Weights of a small mixture-of-experts language model, trained from scratch on English Wikipedia.
Size: 11 layers, width 320, vocabulary 17832.
Experts: 96 ReGLU neurons an expert, 4 picks a token, a softmax router.
Training: a variant of Adam for the experts, 1812M tokens, 13825 steps.
Below are experts of layer 7 (counted from 0) of a mixture-of-experts language model. Rows are named router (the router's row for the expert) and show model dimensions 0-159. Each number is 128 + 32 x the weight over its row's rms, rounded and kept within 0 to 255. Numbers have three digits each.
After each expert's rows: "comes before" lists some tokens at least twice as common just after its tokens as in all text. This comes from a sample of Wikipedia text that the model never trained on. Tokens count by the router's weight.

# expert 39
router:124101076093159113045243158136120153115112100144193117090082051094131107117095138112111076143140111168082108142187120161117108090117118144135089155172118112158103141132255114124107118079136131163088129113141124166077191127116145113099162118161118142101164115130156184127171154198123131130095113100071143156163171124116097100148126105091213102118162099149088147108123133113114168113141181144141145150167115170083164124136114145148153092138147157074139121125172096139083148116138117
comes before: "2", "\n", "1", "}", "′", "| "

# expert 47
router:183103137106194092091191151122172132123080126135198080130182100148094140144070149082104063184153104120107106156129195109083130107084128144179134164142094094150130129129193153124083129109164163138091142184160175176110147126071118172028186113144116098120138103173143108118164151157117132214169118094101155137126122154132117148129151126104200135109131070184112102087120148100128181127140131154185122091138132122120174104159164122165129127116145204137146060132120103111103112149096165
comes before: "\n", "\n\n", ";", " |", " |  |", ")"

# expert 37
router:139083106136172137107229154165204127089068132120193090110127066150096125121065170140154082204126160111076159165129150159083101092113160128154100157179117086138132160102188121158107167075133148104084161133145135162092159101061109158101156093155164073153156132160161112098114137152123121122150154115079111150125134179124127161148178121116152093103114101178097085108126192162167138114146151125132160131142084187120136123133164173114115112175162165064126104125142105116072072126106120
comes before: "\n\n", "\n", " The", "The", "\"", " He"

# expert 59
router:177127152078144084092148137129155137077095106139173085120176118066144080138102138096178094121140159142050140179149184158118157090067120110148092150098112109152085136186174106151119144097140150065133138174124086153145111107147115152082178127125156143139161094129152145133194146147106092172168101109069143158145139148112062163106199097108174142058074144146104092130070165174141171149108110109115157155154089190035120096146139150166113158153171170108137107096166060118096118101117126
comes before: "–", ", ", ".", "2", "1", "th century"

# expert 42
router:177114113106139096106193188116182127086046096070236095076138111118114058134072150091155022198146137144094087143123175146058096139105137106137114180108074080140111128125174157174092138085127153133078152145169126143114148084113102189127164106133124106164117104133131184159196144150122126160149121081112177149156133114100132145134167171135229120101115090187092086100102153141178138175120122180181141130176162142103133127116122154164108134128138142100158087122148126092102113128158146
comes before: "| ", "|", "| C", "| P", "| B", "| M"

# expert 10
router:123098108124136133114196179135167180128090098107198086078159090119101089132109180101124077191176163111131116174120142162138126092097144117145113193124098102152078125123255138188074124102159169132094082167156121136098144137128127143065134099114120108133151131132151176147175149221131111160155137128056145124149193160155092162124154143119199103100110109131130132107118153128164096118181130117173201103168069189106151095145155120168101144159127160072141112096167122134108109139166131
comes before: "6", "5", "7", "4", "8", "9"

# expert 1
router:206080129088180082076187191124142156079106113155191101152146118127096091139059133114111119135173135145074108148117179131110169069077095130162088146136108096144074147118226116132111130091169185086101144170163157135123147172078110149042176104150163103113144097168147161121121144155102149177153142083116143153152167126139071145138136109081187147091053086119105102102109165127099171126103127157158178116131127153068134104152150111142100170132165204125156089107145058109100068105104168
comes before: ")", "–", "),", "\n\n", "2", "1"

# expert 36
router:124091089129178116096198180158207162137065133098171096093180073086087065127105210082127097214137139142103132150157154147101121095115170145146093204154118104139088139140255112142096132106157141141068090161132135129080104127108121154085160111128111091130160137139149162157162136204129100157139132101072136150142210141157068154121160142112210118119129099138100114110126144170158136147163128120167191101146115152113146089120140130131110116127130206061140097136160080139108126139125148
comes before: " | ", "2", "1", "0", "3", "–"

# expert 57
router:187087144133171116087165146090185147120043099144172063118177116110103088117107195100110077166167148126113143179161141157136116098066147132158130190126087113164088152133255137103115111086174166128131119147153182142090133090100106124045159105136103124102135138156136150132160138147130102170165123054088139165137173152169085151124141132108187095125097106176090101127122140117160175118193140100179179113133135148109144122131140135156104114129143172096141107111169136137105147154124155
comes before: " |", " | ", "\n", " |  |", "; ", "% |"

# expert 0
router:133115089104133090076198164128152110132085125103185118090119106123145065129106169066130091150142125139093127151126171171086131126072156150143111165134142102176071104143238122137098108091180144121086138155148133161092090082127126119025145134149119140088142087129116148112163153175120097182157129071092108141181189134108099158105149149131200091138132090161124087126109171138185124149154143123168148120162124146118167073133181107172089130158157153075128087136173090095109135159124122
comes before: "0", " | ", ",", ".", "% | ", "1"

# expert 20
router:123136130111173108075168179137187130137116128110172111126169048087158100102112126128112097138124104128110099144153103171115094104095129153175112182143154147144056170088240112150109102115116117102063121134148145146104143111133126124071181083147100135121113139143159157146173126180129096125160107109116121179147159138148067119153128112096197070089161111195132124154116142110124141111171137104115124133140115135159194136173127140146131109121120137089167105162176098117111155151105159
comes before: " | ", "; ", " |", " | S", " | P", "andidate | Votes |"

# expert 9
router:124115117056117172084194175077181126052074084144237099120185144125134099117100137105159121147129126123078126194140179178085105121100113093137105187159114117124081181087180094154134136074167210097099072169139125118132113124069130149133165089142146092195176118111190155143135124115138138171175059072101142163126143173152122129175159108107165144108104150141123058142120148154126136146118183120148163131176125178148148105146142150151107175135143195104146065077137112110101119120160146
comes before: "1", "2", " in ", "-elected", " at", " studied"

# expert 34
router:145103104140189118058214142096164144036145135154191068117130129070156141076129151089115107135119101167082131151137104153076063095137139157187068207123136116185115149142213110129112134058128132110089154121154097170108144128080099140096172109122161100138102144131142119156149124156151123168191132077098154105178172170107116158146113095103177124079109107180141083106064177135113198089124143173153097169112156143102151165117150153151153163091129180103156108132171099098093094090118136
comes before: "\n", "==", "===", "\n\n", " ==", "="

# expert 44
router:112095075087105157077214159102152158117091140090161129092129108123135071102131149080153089197126154113058115176155154171119113131142150141138090172193111114144058138131255115167090142092182148146062087166123131134064147115096149192083209134158162109113162123146118186132146140161165092109142101104109110173128160184117077116147146114093187123150099118122142126145117183155149168150168150112164174089157118178124158146120111135163092102126176154091111077091134105124110110143144154
comes before: "1", "2", "0", "3", "4", "5"

# expert 63
router:138089087132166136119230159122193144120064123117231058084135108146111119105109165126155047186137147128092153154129154170086086096092133117168090188170126094148121141132216124139113146074147118115090150119156128160108145107095106159117150127133183099178138101127164121124146147179113102127122145125078139184165149158148127176149179119106162125103109117181071070128098198145160123122160137148152180152106098196067147138136206168140133108146170194069137073121141120071063104120147139
comes before: "\n\n", " The", "The", " He", " In ", "\n"

# expert 31
router:168146121122125095121178156130210140096044088142152122097116073103140083142134131124160118155169157106057124157161152148128149075125143111125149209158116070162100117144217115165115124106197160109103095153154098177122187131131110146079189105162140124117158096124134157155151143137130119123182151110112124166146131160114058138140125096089217088126093133140129097109087183133127152114133168091155168097155112172075162153167147139098122152165157150091118114093176122125054102152134112
comes before: ".", ",", "000", "5", " million", "–"

# expert 13
router:209120111088164073088162142122151138131083083127169056122155080128136071132115142091135089155161093124113135150136172178088138109104154122156106130148140110166040154138255158148132130103129193135126165125169143148121143091124125158046186096160114136135132136135171122112155198175107085146159113097115102133135199153142074135132162107103215092082155107204090115137141143136191159111160133110110127102134075151138136144131147145127134126128173147057127101108155138141113144139120180
comes before: " |", " | ", ") |", " | S", " | T", " | R"

# expert 2
router:141068147097167128087140176113156123097141081117172088129163104133095149126093162104151095205118168159117100193145161152065155148115146135103095134154112111116090175126211136146098142077181173096110112126131101114104127129113106134096159107126193091139176120110179116159143162144120101142176130090088128173173169154149071194146160125119169115114112110128120094129122169152158142120117159118165182086119096186109159120155120140143085135190143195068147070071159076117132085127179160
comes before: "1", "2", ", ", "970", "967", "993"

# expert 12
router:130128116118159085098188182106142124090060109091241096086136101136102088134089177083120042152161138134084087169154179136100120077071136139156108192172098087133101134147186142157093137065169160136079116145128144179099134142067123125148176107100129075133127105134188146137165154175137103158152150120123149167138151148160120160126142125105148119102121047166086106069101140147130150129160164169181147109140142166108129113147133140145110098151136204100174079105141110111081105099126129
comes before: "| ", "-", "\n", "- ", "|", "  -"

# expert 46
router:185050132113169082068133159151160125147087117143160073117174101106117160100097193122172107217175168118103130161183172124086151148126118133135096164137119091122110160153161067117123129084129121145133113145055113120059153113078101138061171113127158070177127103173150157141149201151096120154104084101105158158128131155164104150161155098088140121097156120142074082090091147171145135110117126095179139138112093174083189064145119165154079131148145185131179067104132105097142129120140171
comes before: "'s", " was", ".", " and", ",", " is"